From a checkpoint of a small mixture-of-experts model trained on Wikipedia: 8 experts in each of 13 layers, 1 pick a token.
Below are experts of layer 4 (counted from 0) of a mixture-of-experts language model. Rows are named router (the router's row for the expert), gate (a neuron's input weights, with its number), up (a neuron's input weights, with its number) and show model dimensions 288-319. Each number is 200 + 40 x the weight over its row's rms, rounded and kept within 0 to 999.
Before each expert's rows: "mostly gets" lists some tokens that are sent to it at least half of the time. This comes from a sample of Wikipedia text that the model never trained on.

# expert 4
mostly gets: " Mar", " Ra", " Jo", " Ba", " Ka", "v"
router,203,184,185,132,219,232,140,201,295,201,171,229,144,252,263,218,133,218,158,165,184,228,161,174,267,182,242,185,247,172,204,276
gate23,189,200,218,115,157,139,138,205,241,163,185,150,177,214,201,210,107,263,175,207,226,217,215,181,159,204,230,167,163,254,243,149
up23,213,229,199,166,183,173,80,148,158,170,160,196,252,222,233,179,155,198,152,226,137,136,182,261,197,170,240,192,192,130,192,170
gate24,156,126,222,238,184,173,195,219,181,279,187,241,141,128,201,223,154,283,215,273,241,225,128,230,283,215,252,156,197,137,178,198
up24,203,278,174,161,227,197,171,186,239,182,89,158,224,311,175,162,286,165,220,134,247,201,220,266,140,205,207,231,185,203,213,237
gate25,250,216,210,218,148,235,160,258,177,221,270,167,151,287,260,282,168,173,257,209,145,214,164,236,338,221,171,179,204,223,212,248
up25,201,158,176,229,197,212,234,177,190,225,144,249,175,185,179,132,263,223,196,235,185,208,223,263,187,209,221,162,150,179,249,188
gate26,122,194,207,195,178,140,198,162,226,146,191,283,150,201,150,220,171,170,181,147,205,162,245,226,146,198,237,205,206,139,195,134
up26,185,224,264,236,265,215,255,139,243,176,182,237,227,186,212,146,213,164,244,217,179,214,174,206,181,196,136,139,182,149,219,195
gate27,174,193,246,189,179,182,161,241,215,242,223,219,185,182,230,98,163,140,220,242,233,168,197,214,248,221,222,215,118,177,197,165
up27,213,235,206,197,205,183,192,146,182,126,242,303,256,161,187,204,87,157,184,166,157,231,230,169,263,220,196,268,182,234,175,172
gate28,151,216,153,231,260,173,266,93,172,217,180,233,209,185,227,232,228,196,251,171,198,191,248,221,231,207,194,224,245,224,236,230
up28,173,235,188,209,192,157,263,186,119,198,215,200,215,246,109,173,159,111,212,219,266,110,277,218,140,171,248,241,250,237,177,200
gate29,278,244,178,198,232,222,222,218,178,135,171,203,235,203,169,249,249,259,255,235,194,119,180,164,153,165,265,204,198,186,210,239
up29,155,187,199,216,241,135,184,215,139,228,189,155,123,233,204,185,156,202,209,195,198,201,185,199,241,214,219,231,157,214,212,287
gate30,171,126,199,203,224,187,263,164,178,192,179,169,182,230,200,212,307,245,196,85,185,157,157,135,191,187,275,142,250,186,162,178
up30,221,139,238,248,272,253,147,168,222,162,158,183,145,222,190,203,238,195,205,136,167,188,158,183,202,253,183,206,202,127,137,208
gate31,221,142,128,200,257,198,210,201,111,183,197,206,214,156,167,211,227,187,160,200,173,219,185,218,173,135,236,222,210,199,197,170
up31,198,209,131,170,167,144,179,176,156,191,206,261,265,247,159,219,166,208,213,212,180,211,253,224,265,245,196,198,201,203,185,147
gate32,252,167,261,226,196,248,218,223,221,160,246,210,190,185,213,266,251,102,198,180,222,152,192,132,244,302,224,281,152,110,251,149
up32,233,200,211,188,234,233,174,158,181,203,227,172,176,183,159,193,162,233,225,280,123,219,176,186,184,144,179,197,182,239,200,252
gate33,263,279,197,238,147,239,164,180,204,251,144,152,193,168,233,129,241,168,232,145,155,198,170,164,177,271,148,210,199,234,158,235
up33,211,272,279,155,170,238,192,145,207,218,177,216,232,202,238,131,232,225,193,207,231,196,125,233,252,235,225,169,178,208,224,195
gate34,184,162,240,171,244,226,174,202,157,225,172,198,162,155,193,241,215,154,177,235,198,167,148,156,221,146,207,166,162,171,190,120
up34,208,180,194,257,227,198,245,240,231,197,168,210,225,231,178,82,244,224,208,175,254,198,167,266,181,148,232,227,231,175,232,242
gate35,224,215,210,146,193,213,81,220,229,204,168,234,225,269,164,211,168,159,222,243,249,260,306,249,189,219,188,135,216,195,173,155
up35,175,257,211,263,171,211,228,204,200,144,224,184,221,227,128,202,170,198,220,242,256,264,197,193,197,197,216,167,199,217,196,274
gate36,188,210,211,134,266,175,117,236,194,178,266,173,245,226,196,217,126,218,221,183,201,238,201,120,235,138,132,237,230,204,225,253
up36,208,301,190,228,284,179,200,198,219,245,268,260,141,166,138,240,118,132,148,157,145,172,182,173,166,193,126,219,184,179,203,253
gate37,221,199,164,233,262,204,154,138,220,243,252,169,215,206,225,198,229,136,197,183,215,179,109,185,316,163,190,175,182,198,178,215
up37,222,160,256,181,144,225,181,176,244,252,183,161,200,181,145,206,201,164,241,230,176,253,231,210,126,231,254,280,169,149,259,140
gate38,202,175,134,121,189,178,205,249,163,185,186,222,238,170,148,150,244,199,114,200,178,142,230,231,254,182,139,214,194,188,180,150
up38,226,198,172,181,222,241,98,181,159,235,121,158,173,171,277,242,244,198,182,133,220,227,181,220,173,178,252,193,175,143,159,175
gate39,176,180,227,180,237,144,188,187,175,241,181,225,260,234,138,201,259,162,193,241,150,202,214,179,227,286,251,168,201,143,203,220
up39,162,234,231,217,200,221,200,165,179,239,175,192,254,142,210,234,156,244,231,231,188,172,243,252,217,192,170,185,189,304,238,183
gate40,169,149,171,159,239,200,206,213,186,171,238,175,219,188,162,194,181,174,128,191,228,189,164,244,173,220,124,252,220,134,212,144
up40,239,214,174,232,189,236,182,223,255,269,216,239,226,173,288,201,150,195,248,135,212,207,223,249,223,191,176,299,227,210,200,220
gate41,152,130,251,150,160,247,214,165,239,207,128,227,229,272,35,193,187,149,179,137,179,224,152,187,204,221,189,154,145,261,199,177
up41,238,236,172,242,197,206,149,238,169,152,202,210,197,206,231,135,249,285,268,271,181,211,189,229,197,166,226,292,164,117,154,182
gate42,208,231,201,170,233,243,165,189,164,227,222,227,140,207,205,145,246,230,221,152,203,189,263,224,189,211,200,112,234,180,189,217
up42,238,204,242,188,214,223,207,158,216,206,280,222,143,143,297,168,164,190,270,191,209,210,268,161,184,166,215,206,182,142,229,232
gate43,245,186,226,220,219,147,188,208,199,146,267,236,221,212,238,190,129,302,220,215,244,178,266,169,189,195,183,266,256,145,182,135
up43,217,241,124,145,256,216,262,233,251,161,219,194,146,229,255,187,204,232,223,151,190,243,187,164,168,269,169,158,159,230,191,199
gate44,200,181,175,288,279,162,192,199,195,173,193,213,206,190,161,203,213,165,168,183,184,213,192,217,277,162,252,108,205,168,215,181
up44,158,147,241,227,178,271,212,262,239,201,237,280,259,231,165,194,141,130,171,205,157,250,235,257,219,205,262,144,246,175,110,264
gate45,213,216,185,270,107,95,177,152,195,154,192,158,191,250,225,249,191,230,217,269,182,163,237,195,234,166,204,201,195,195,203,208
up45,263,197,167,227,233,262,227,219,185,217,258,200,164,171,191,145,174,185,180,243,270,164,259,148,231,158,263,219,153,198,256,181
gate46,227,159,197,191,219,205,127,149,264,193,242,195,266,179,198,224,131,148,193,218,197,141,161,195,190,201,187,179,214,283,160,179
up46,232,237,177,178,217,216,221,229,151,205,170,193,195,154,248,195,217,222,196,90,226,201,301,181,144,263,189,231,177,216,232,206
gate47,154,221,212,225,210,163,278,232,162,166,145,209,186,174,192,167,219,268,241,180,131,175,141,134,127,203,232,248,255,210,210,201
up47,202,216,113,207,232,185,149,284,168,197,218,251,178,230,133,178,288,144,208,191,131,177,136,153,270,195,145,252,114,284,188,230
gate48,185,192,247,219,223,171,194,261,268,263,273,233,158,236,239,290,184,271,188,188,244,184,205,235,221,255,216,224,247,230,110,233
up48,215,257,193,267,188,297,171,247,188,183,178,217,212,216,242,160,220,262,223,228,186,180,211,227,276,240,137,211,150,196,204,204
gate49,174,202,270,214,191,198,176,174,239,257,141,281,252,223,225,117,146,163,115,216,175,194,205,255,263,141,184,152,232,203,266,230
up49,210,170,225,259,197,205,161,127,124,204,239,208,208,191,178,245,210,257,196,175,196,168,165,255,207,197,247,222,187,157,138,179
gate50,188,159,234,204,183,189,135,185,171,210,183,207,160,230,227,184,156,214,123,184,252,171,204,206,221,193,199,214,203,171,177,293
up50,156,134,183,220,147,150,179,227,200,173,177,195,184,268,195,210,236,231,181,183,231,187,204,245,201,180,262,202,229,106,193,204
gate51,239,211,238,194,159,170,180,147,250,250,163,216,186,185,229,162,143,182,257,176,246,164,204,193,205,248,225,319,189,148,239,217
up51,200,252,265,172,200,146,225,162,178,244,225,228,247,130,190,191,201,144,162,128,252,255,167,178,94,138,131,122,239,221,243,244
gate52,229,224,203,251,223,157,195,160,172,183,158,206,164,220,236,200,228,208,199,198,153,188,253,219,235,156,214,187,258,171,156,270
up52,173,220,156,168,234,176,234,189,186,174,190,233,181,189,214,240,131,223,202,221,207,238,180,134,212,284,185,229,145,173,176,297
gate53,202,203,224,171,175,165,226,235,210,215,167,225,207,216,193,165,133,177,277,105,187,147,194,187,166,155,159,187,189,159,218,249
up53,146,205,178,120,206,218,138,255,180,172,237,147,165,201,174,241,198,194,169,206,156,264,140,264,206,106,196,154,209,158,157,166
gate54,185,186,205,148,192,215,195,178,151,253,180,152,177,246,151,209,242,216,238,155,177,135,200,169,233,194,237,100,230,176,220,226
up54,145,225,252,208,161,237,204,278,196,211,178,128,210,247,181,187,151,173,158,172,171,209,285,177,236,193,226,208,218,106,229,295
gate55,160,249,176,232,197,244,160,210,148,225,281,173,212,164,235,215,73,241,145,250,153,168,165,200,270,186,212,138,252,158,242,146
up55,170,242,224,246,205,244,182,190,160,237,172,219,232,129,213,199,171,166,166,240,184,177,186,206,238,202,292,223,234,141,215,174
gate56,171,200,240,290,112,177,218,228,178,194,175,172,185,177,141,158,223,178,223,189,169,134,217,209,122,215,141,211,185,233,248,206
up56,180,190,225,230,182,198,228,139,248,156,192,202,193,106,190,263,192,192,220,217,137,148,156,216,274,221,235,218,196,173,185,175
gate57,161,174,132,286,127,243,279,261,244,255,129,230,119,222,257,178,231,194,179,207,205,127,223,281,200,229,240,190,220,119,165,116
up57,109,198,256,287,210,164,191,196,260,191,200,158,96,150,234,216,151,187,207,202,231,133,133,213,180,208,204,144,180,175,156,189
gate58,233,186,248,251,221,237,173,167,152,276,175,208,183,195,196,121,132,225,143,163,258,221,180,209,195,240,208,169,236,220,246,182
up58,223,228,195,226,239,133,236,225,188,165,207,201,286,190,231,219,239,201,273,174,171,144,173,227,185,113,191,216,156,305,213,213
gate59,237,116,174,102,225,232,203,257,203,159,214,192,209,196,202,164,192,158,184,218,205,212,211,148,239,190,109,172,159,135,248,257
up59,188,306,149,270,154,174,231,238,195,238,194,182,215,241,207,168,199,287,265,195,206,157,207,196,216,188,218,192,199,230,111,180
gate60,188,196,224,167,177,243,170,204,150,234,283,213,185,217,236,134,260,128,219,235,170,159,157,242,231,192,168,126,223,227,188,189
up60,117,262,238,203,188,256,186,168,237,219,307,183,128,181,160,244,239,156,165,166,197,180,270,226,287,181,165,180,236,216,167,135
gate61,226,174,138,107,156,227,251,238,159,247,149,159,146,197,201,194,184,209,250,184,218,161,192,102,248,174,142,164,205,164,177,158
up61,179,234,229,178,256,186,203,207,235,224,216,195,152,196,212,225,240,130,199,181,288,212,222,263,164,187,242,187,226,232,214,263
gate62,208,263,233,263,142,187,251,211,265,231,133,182,165,189,210,242,246,202,187,225,206,248,157,222,218,216,221,212,170,158,236,163
up62,179,223,215,178,112,268,177,157,235,188,119,169,264,208,207,188,173,256,219,104,147,212,216,196,161,315,147,181,155,226,279,199
gate63,199,220,152,161,160,221,224,248,192,211,136,160,189,185,172,219,243,230,219,257,215,174,209,233,269,135,149,197,241,205,198,171
up63,226,253,239,160,282,116,165,196,213,197,192,232,175,147,219,185,205,201,247,192,191,162,217,152,213,220,181,192,193,260,230,191
gate64,189,136,168,178,258,226,194,216,203,170,206,222,216,181,225,208,193,200,265,154,150,197,180,240,246,189,231,212,139,226,221,150
up64,245,187,216,184,148,246,287,207,204,192,180,209,159,191,126,207,207,186,208,214,199,294,209,191,191,145,164,181,204,259,275,302
gate65,235,215,201,208,222,176,169,309,256,192,250,140,205,263,266,194,243,199,202,218,177,171,172,236,135,214,210,246,269,207,240,220
up65,241,205,212,209,194,174,188,259,275,146,262,194,248,192,222,240,265,195,246,205,222,174,210,237,208,145,199,274,236,203,226,228
gate66,245,238,187,134,190,208,205,151,286,257,216,184,185,186,172,250,183,315,163,227,192,211,238,219,198,186,194,272,179,237,218,158
up66,220,111,224,233,266,155,175,184,153,175,207,224,206,149,291,170,211,99,256,215,181,254,180,169,145,156,205,196,210,204,184,211
gate67,171,219,168,291,250,172,138,237,216,188,202,95,234,263,197,164,150,156,155,183,230,190,229,194,209,253,156,237,261,170,181,216
up67,198,253,156,203,179,269,193,266,202,132,212,190,139,257,177,202,172,242,135,159,219,157,173,203,193,221,226,216,190,165,269,196
gate68,227,203,206,236,196,215,220,201,222,208,162,204,193,221,108,213,184,198,199,242,288,136,206,119,172,138,235,162,168,245,251,179
up68,194,212,125,231,213,185,140,236,280,143,224,224,129,161,199,174,166,112,173,210,254,208,209,206,148,218,196,248,168,234,229,154
gate69,182,216,186,217,181,203,196,232,195,212,200,209,193,246,227,168,185,256,252,206,199,193,171,232,172,199,234,254,229,155,327,155
up69,85,257,201,229,247,195,237,203,202,158,149,129,191,153,176,172,166,140,145,209,242,181,170,272,207,189,150,199,217,181,175,178
gate70,257,170,146,193,176,179,233,161,212,278,207,188,143,229,186,297,168,208,190,232,182,182,189,173,281,219,173,229,202,105,252,143
up70,192,261,187,198,157,194,129,224,169,196,145,203,172,245,219,175,153,237,206,203,227,285,236,254,191,198,156,212,222,281,176,252
gate71,212,196,225,223,272,170,150,218,214,266,218,206,212,211,222,181,236,124,294,186,193,156,135,207,201,179,210,212,159,196,206,234
up71,230,189,167,159,214,155,242,218,168,232,168,212,189,147,212,179,179,222,213,214,154,258,238,176,165,187,178,195,206,242,163,216
gate72,159,137,247,203,189,209,211,196,212,203,233,197,167,219,173,229,209,194,225,174,170,262,288,220,179,196,198,220,188,184,189,228
up72,202,136,293,214,254,170,212,235,176,245,201,203,165,189,248,182,272,277,207,169,256,127,136,221,191,164,200,208,249,178,164,155
gate73,150,277,184,265,132,180,282,261,218,227,232,231,151,193,219,243,233,304,260,213,181,176,183,251,200,220,238,216,267,252,178,267
up73,239,205,221,250,311,211,140,171,225,214,227,158,202,216,152,162,232,177,145,197,159,173,290,170,174,206,139,112,225,171,216,213
gate74,150,239,236,237,241,176,238,260,231,176,168,236,162,185,200,133,183,262,260,200,228,209,190,107,240,161,143,190,230,189,145,135
up74,283,165,168,134,181,276,213,171,157,199,262,210,235,185,148,277,215,273,167,202,156,221,212,169,169,228,220,180,238,219,142,243
gate75,214,256,274,190,136,191,208,172,172,159,152,167,188,165,227,172,241,235,272,133,189,176,205,226,161,169,229,151,207,195,201,231
up75,315,155,167,185,175,225,163,211,171,125,315,172,186,267,153,172,210,211,200,190,259,200,156,151,161,165,254,251,178,272,168,207
gate76,183,263,155,257,283,197,125,259,171,299,239,257,175,200,213,137,226,242,177,190,169,198,224,248,222,165,205,170,169,204,179,172
up76,197,202,192,150,193,188,187,261,219,216,270,195,231,220,124,140,206,182,246,195,104,85,156,105,180,227,211,180,222,185,244,148
gate77,264,225,233,206,194,202,140,195,276,184,150,187,208,164,162,157,153,184,184,186,232,168,208,210,194,196,207,184,172,144,221,232
up77,161,210,139,190,130,117,227,133,128,192,238,241,152,248,194,285,219,217,168,229,238,166,135,171,81,264,111,250,213,250,163,202
gate78,140,182,226,208,198,204,208,252,233,136,118,264,228,225,196,231,161,173,150,214,259,283,232,246,217,265,207,274,208,225,216,218
up78,252,193,231,195,189,184,210,126,240,135,128,202,138,211,256,196,257,165,158,169,150,180,192,179,165,230,231,186,203,126,126,198
gate79,232,236,162,195,245,143,200,183,159,236,182,145,198,225,179,200,103,188,186,190,211,303,134,237,248,128,114,260,238,205,195,293
up79,160,119,187,246,247,172,184,267,210,248,196,186,174,235,167,230,146,129,191,133,213,214,181,200,228,95,199,209,221,179,184,210
gate80,167,232,231,183,229,234,206,185,183,194,193,244,230,264,249,211,184,196,151,206,199,245,146,204,179,248,193,277,188,224,215,237
up80,150,274,177,203,180,250,245,144,172,267,238,196,228,275,243,237,218,200,247,188,224,158,231,124,173,189,202,186,164,257,200,231
gate81,184,240,215,201,207,222,186,209,209,214,97,239,176,220,220,216,237,174,172,196,239,239,209,180,181,168,204,228,227,175,233,226
up81,195,122,146,238,176,204,200,166,272,227,212,209,222,161,233,194,166,170,145,133,146,264,140,175,241,223,231,207,229,157,272,230
gate82,166,250,189,100,207,138,244,221,181,294,198,176,246,157,182,213,270,233,223,184,177,154,210,193,222,220,189,207,203,155,184,193
up82,225,218,272,198,150,188,186,215,182,192,137,179,178,162,277,267,186,275,68,140,238,141,197,189,187,180,240,119,241,178,261,203
gate83,189,192,215,188,182,160,280,239,140,128,214,143,200,211,215,164,270,255,148,160,161,201,134,215,273,168,174,270,204,204,183,223
up83,165,143,139,286,229,196,273,190,211,210,242,150,172,210,243,174,138,211,224,173,226,193,194,193,179,198,189,171,211,231,170,185
gate84,169,212,215,275,214,152,195,227,236,198,152,153,251,240,237,218,202,216,224,174,214,174,228,177,173,212,234,252,188,193,163,165
up84,187,227,243,216,140,239,187,266,147,153,222,247,259,232,257,215,185,195,209,276,259,149,180,223,161,146,174,265,183,155,177,157
gate85,205,243,168,167,116,190,161,225,192,274,194,185,198,229,262,112,223,131,137,294,185,192,249,164,242,179,223,138,228,246,221,198
up85,227,174,231,183,259,236,145,280,217,247,133,202,243,200,244,269,177,167,261,235,181,234,201,185,237,181,208,137,253,106,248,192
gate86,233,146,211,197,180,229,202,229,199,253,193,186,164,124,264,130,166,172,187,204,256,197,236,195,192,172,237,217,156,200,188,173
up86,248,226,166,145,176,162,199,160,186,201,172,202,214,229,192,211,252,149,271,189,174,194,129,232,197,179,187,224,196,179,158,158
gate87,150,159,175,172,237,184,161,207,211,162,253,269,223,162,241,198,211,291,200,185,173,165,78,172,235,123,206,257,221,191,199,157
up87,163,209,160,223,154,308,182,193,200,226,195,185,243,177,210,248,230,160,255,257,189,245,250,217,257,226,290,227,198,256,230,166
gate88,257,254,151,192,221,224,187,148,233,233,256,240,199,142,201,247,192,217,200,261,190,191,159,197,236,260,146,312,230,228,188,211
up88,130,265,183,120,189,169,172,177,198,139,168,262,183,258,191,227,233,216,175,190,170,150,181,179,223,186,188,177,233,239,181,214
gate89,142,129,194,181,213,124,208,166,225,243,176,249,186,249,155,141,192,170,178,199,173,204,238,242,219,197,234,163,176,167,279,152
up89,183,173,161,195,266,183,271,168,218,196,166,235,197,234,219,139,152,212,220,226,191,229,190,189,170,203,232,183,156,170,302,149
gate90,201,234,168,188,230,194,196,246,262,129,155,223,209,145,150,226,209,248,176,186,217,177,175,220,167,138,215,204,218,215,137,160
up90,247,253,178,253,253,176,209,182,193,130,221,177,212,199,170,203,200,151,213,239,210,146,143,228,180,207,294,173,214,221,183,206
gate91,191,205,271,141,174,233,175,190,266,190,220,319,213,194,197,159,166,136,199,192,136,225,230,273,210,196,242,227,174,145,256,219
up91,251,196,145,192,183,301,187,214,226,247,178,230,199,191,246,210,169,252,256,244,152,152,229,179,174,171,184,183,212,191,165,224
gate92,155,263,246,258,220,241,127,229,187,250,132,188,225,170,158,205,157,219,198,217,244,206,194,133,213,225,247,235,194,189,97,242
up92,217,253,196,199,222,155,153,257,228,236,190,215,260,150,180,194,157,213,184,150,163,168,148,207,133,201,191,237,184,254,177,313
gate93,203,187,164,139,240,149,170,201,218,211,202,156,218,171,223,172,143,188,213,205,209,226,139,168,226,198,200,192,165,184,162,197
up93,250,245,239,135,205,190,209,145,193,238,256,133,197,208,230,174,154,145,189,171,244,240,209,237,189,239,238,189,222,277,196,254
gate94,199,199,167,224,199,214,188,224,292,176,255,148,245,236,219,256,203,297,198,191,248,170,182,238,230,215,231,250,275,217,203,250
up94,176,238,167,297,130,261,181,101,225,198,267,185,198,245,224,242,184,240,129,137,199,190,268,216,169,251,163,241,280,251,132,167
gate95,184,210,236,186,140,215,188,188,177,237,200,243,211,265,209,250,146,209,153,232,162,248,180,124,196,176,220,187,225,212,195,212
up95,226,185,202,209,223,195,210,183,210,200,170,222,218,171,208,224,282,239,281,186,196,174,226,239,174,227,190,160,233,214,251,153
gate96,242,245,215,174,225,169,232,200,116,169,193,128,187,234,315,266,153,194,182,206,212,189,218,161,225,242,194,249,209,254,282,213
up96,197,146,194,219,229,149,217,202,213,207,210,207,216,185,185,170,162,202,222,243,216,259,234,214,170,146,217,225,215,171,193,252
gate97,183,279,244,154,192,239,190,178,187,196,255,224,192,204,224,192,240,171,225,179,203,203,165,244,194,292,210,189,207,206,197,147
up97,178,230,269,189,208,212,222,173,190,220,188,185,245,225,127,187,181,234,206,197,185,230,222,193,241,187,180,248,207,62,268,265
gate98,203,211,185,218,223,236,210,157,164,327,177,269,169,252,138,219,217,185,218,178,141,194,168,212,295,237,214,234,204,154,224,267
up98,231,209,291,163,216,201,245,289,192,169,164,245,240,136,245,239,175,154,199,243,145,215,199,209,218,203,233,129,266,242,168,192
gate99,159,134,232,200,157,204,168,251,117,142,247,228,243,185,223,229,104,190,217,196,165,152,99,268,190,134,198,146,179,212,192,218
up99,205,173,173,202,163,171,235,193,254,242,239,203,250,87,195,234,213,180,242,159,273,238,273,167,238,203,267,235,240,221,204,207
gate100,196,137,193,232,163,156,194,98,231,188,171,220,212,222,295,215,218,143,210,216,152,275,201,188,242,139,241,154,179,234,285,250
up100,226,222,168,156,182,244,109,210,164,208,154,214,200,136,287,182,171,166,143,229,217,193,175,176,214,229,260,222,174,270,187,182
gate101,219,236,206,199,248,198,171,213,275,184,199,185,243,182,144,223,170,118,183,274,230,172,194,216,284,233,148,230,171,204,188,161
up101,231,151,136,189,189,196,181,162,189,247,210,180,133,188,265,223,288,260,222,165,203,334,214,152,142,139,198,227,221,158,162,235
gate102,219,247,209,185,201,221,180,285,242,155,188,251,238,256,235,305,306,246,191,135,173,250,249,201,185,271,243,240,155,199,155,231
up102,141,177,186,227,168,182,262,191,204,230,154,210,169,239,205,238,112,145,193,219,210,163,134,146,233,164,232,183,218,238,257,205
gate103,165,224,243,156,186,161,226,198,182,200,209,162,192,179,232,134,242,226,233,180,187,260,209,158,158,161,193,203,284,206,197,199
up103,218,132,240,150,190,197,205,168,209,114,261,152,126,147,264,161,235,259,208,189,196,238,287,168,166,227,191,181,189,202,153,161
gate104,256,243,251,278,247,207,145,134,240,140,226,224,115,177,207,211,177,195,263,210,208,217,159,230,193,188,167,189,238,179,180,243
up104,154,195,222,210,193,152,176,155,131,194,270,249,200,261,244,169,149,230,150,156,282,248,279,231,163,189,182,149,265,110,251,203
gate105,169,163,266,261,180,242,247,209,223,159,145,176,189,192,234,169,246,172,169,200,206,157,167,165,198,215,258,248,177,169,257,213
up105,197,211,208,228,151,201,199,190,158,195,269,246,216,246,208,122,215,177,148,166,161,189,217,257,223,144,76,226,219,175,222,179
gate106,204,209,127,198,203,172,217,88,185,193,154,195,219,198,262,251,238,207,191,205,284,122,185,258,289,221,254,190,191,162,140,214
up106,257,165,253,263,193,205,169,195,141,220,227,214,165,230,192,168,171,221,150,176,160,214,92,221,180,235,190,263,208,248,157,177
gate107,193,196,189,135,150,186,169,237,156,170,173,251,304,174,204,194,225,290,186,230,197,188,194,188,160,196,268,172,259,191,218,280
up107,241,195,216,125,252,239,221,202,203,203,229,181,165,171,244,168,209,161,204,197,238,207,161,219,226,233,200,230,227,163,202,266
gate108,225,145,184,237,202,233,144,183,182,142,202,164,259,201,228,222,137,252,272,156,157,218,207,228,225,227,244,224,190,195,178,248
up108,229,236,199,211,211,210,174,228,207,180,162,226,233,240,188,170,270,186,180,201,280,246,177,195,213,259,152,137,246,196,133,191
gate109,224,240,196,225,197,210,251,94,176,144,198,161,199,178,210,140,172,150,251,147,249,162,242,161,196,224,146,206,122,190,197,215
up109,211,255,187,151,202,180,262,156,159,244,202,138,219,136,251,177,243,206,150,240,247,173,237,232,268,207,228,186,237,140,219,232
gate110,188,248,222,188,207,195,240,112,173,174,150,222,213,187,242,138,251,244,222,223,248,231,195,199,164,159,275,193,111,233,230,196
up110,238,192,146,320,211,257,212,137,165,270,223,194,257,153,224,225,259,197,208,156,264,237,238,199,207,199,203,211,198,249,259,139
gate111,194,202,213,179,249,170,228,245,193,174,228,139,250,176,201,201,222,230,191,190,165,233,175,286,178,177,221,202,169,216,224,232
up111,186,237,244,275,219,261,247,268,160,181,180,218,139,182,122,234,149,259,239,225,208,162,160,184,191,124,220,174,215,167,210,194
gate112,200,248,206,185,218,225,202,194,207,171,200,184,200,239,224,209,183,226,208,159,168,152,221,151,144,203,223,217,207,166,227,175
up112,155,177,248,122,203,191,208,216,205,143,143,243,190,256,221,221,225,145,172,251,223,183,199,146,226,151,231,165,186,231,213,172
gate113,222,246,238,178,164,268,202,237,195,234,147,121,215,207,170,205,201,196,186,193,194,181,194,251,198,147,128,160,138,152,162,201
up113,190,227,269,261,160,218,203,201,240,208,152,229,256,212,275,191,161,217,246,199,200,271,206,209,178,169,230,296,169,215,202,159
gate114,230,155,156,249,204,199,201,276,164,193,218,185,213,196,193,197,200,223,204,187,205,191,169,181,219,168,130,165,201,180,225,222
up114,217,125,169,205,200,202,215,129,174,180,256,207,184,179,207,211,182,242,218,194,136,134,132,204,164,254,205,261,161,194,199,156
gate115,192,115,253,214,182,207,201,208,260,177,231,241,203,216,125,173,168,241,290,234,105,190,174,193,212,153,148,192,203,281,157,214
up115,195,194,206,204,175,270,248,197,190,174,185,197,198,223,155,233,202,172,232,179,151,198,271,146,209,203,232,237,176,202,186,199
gate116,187,140,82,253,196,279,188,279,261,178,219,181,205,172,213,244,252,255,266,232,188,219,230,242,189,267,204,171,244,166,225,159
up116,268,173,181,288,198,253,253,211,147,179,215,212,177,228,236,210,183,149,201,250,164,71,222,193,260,148,230,238,220,156,213,184
gate117,265,246,173,205,148,255,200,131,302,192,202,201,214,243,194,182,138,135,178,228,160,147,225,211,129,217,156,167,190,215,202,222
up117,213,156,238,197,234,166,147,310,224,219,239,179,211,181,145,178,154,231,138,189,222,141,172,198,194,250,227,202,244,185,256,177
gate118,216,231,132,171,185,248,214,229,119,154,217,213,312,213,165,251,265,191,242,242,187,188,216,195,168,171,218,280,225,220,203,190
up118,262,169,244,145,205,204,234,189,217,184,231,206,286,269,179,178,248,219,194,242,177,211,249,175,180,250,179,233,165,182,187,260
gate119,220,237,166,247,184,158,183,142,228,156,173,246,242,184,213,174,235,284,147,279,182,240,170,237,173,180,188,183,224,197,206,198
up119,201,205,264,197,191,195,231,250,193,268,172,276,160,198,192,201,173,202,222,185,239,194,152,134,264,187,226,250,154,161,166,135
gate120,170,155,206,189,125,174,176,258,117,252,227,256,171,217,168,209,224,225,206,221,139,168,207,176,222,179,100,95,163,185,186,227
up120,180,157,208,248,149,164,166,243,139,223,191,186,158,217,199,230,243,174,217,179,100,188,162,232,181,218,167,243,175,151,189,213
gate121,255,198,243,194,189,184,289,197,233,152,190,148,225,180,206,181,197,225,170,174,219,260,176,163,171,162,238,163,249,200,271,187
up121,145,225,150,142,251,263,237,210,158,173,211,182,198,103,186,183,139,162,192,253,207,230,229,250,211,222,229,251,122,273,192,191
gate122,249,274,210,173,191,229,131,140,192,204,106,233,210,262,199,192,200,255,242,228,308,142,215,215,181,228,225,218,191,206,163,216
up122,167,142,260,233,243,168,186,244,183,133,209,182,181,167,153,226,208,201,283,174,144,172,165,178,292,213,179,214,242,242,207,191
gate123,148,150,285,225,201,229,153,209,138,254,189,154,228,198,202,213,253,199,163,160,186,258,275,122,234,114,197,186,258,132,227,134
up123,142,287,293,214,260,200,125,243,218,226,165,233,145,158,169,190,183,220,134,259,250,170,206,241,206,146,216,196,171,240,185,170
gate124,197,243,170,129,207,172,179,171,177,234,159,199,182,190,211,228,218,278,184,191,209,212,153,214,248,192,226,229,257,182,237,195
up124,213,215,209,221,257,235,234,249,163,178,195,166,237,151,267,305,216,256,308,116,214,168,218,238,180,228,182,225,172,165,178,243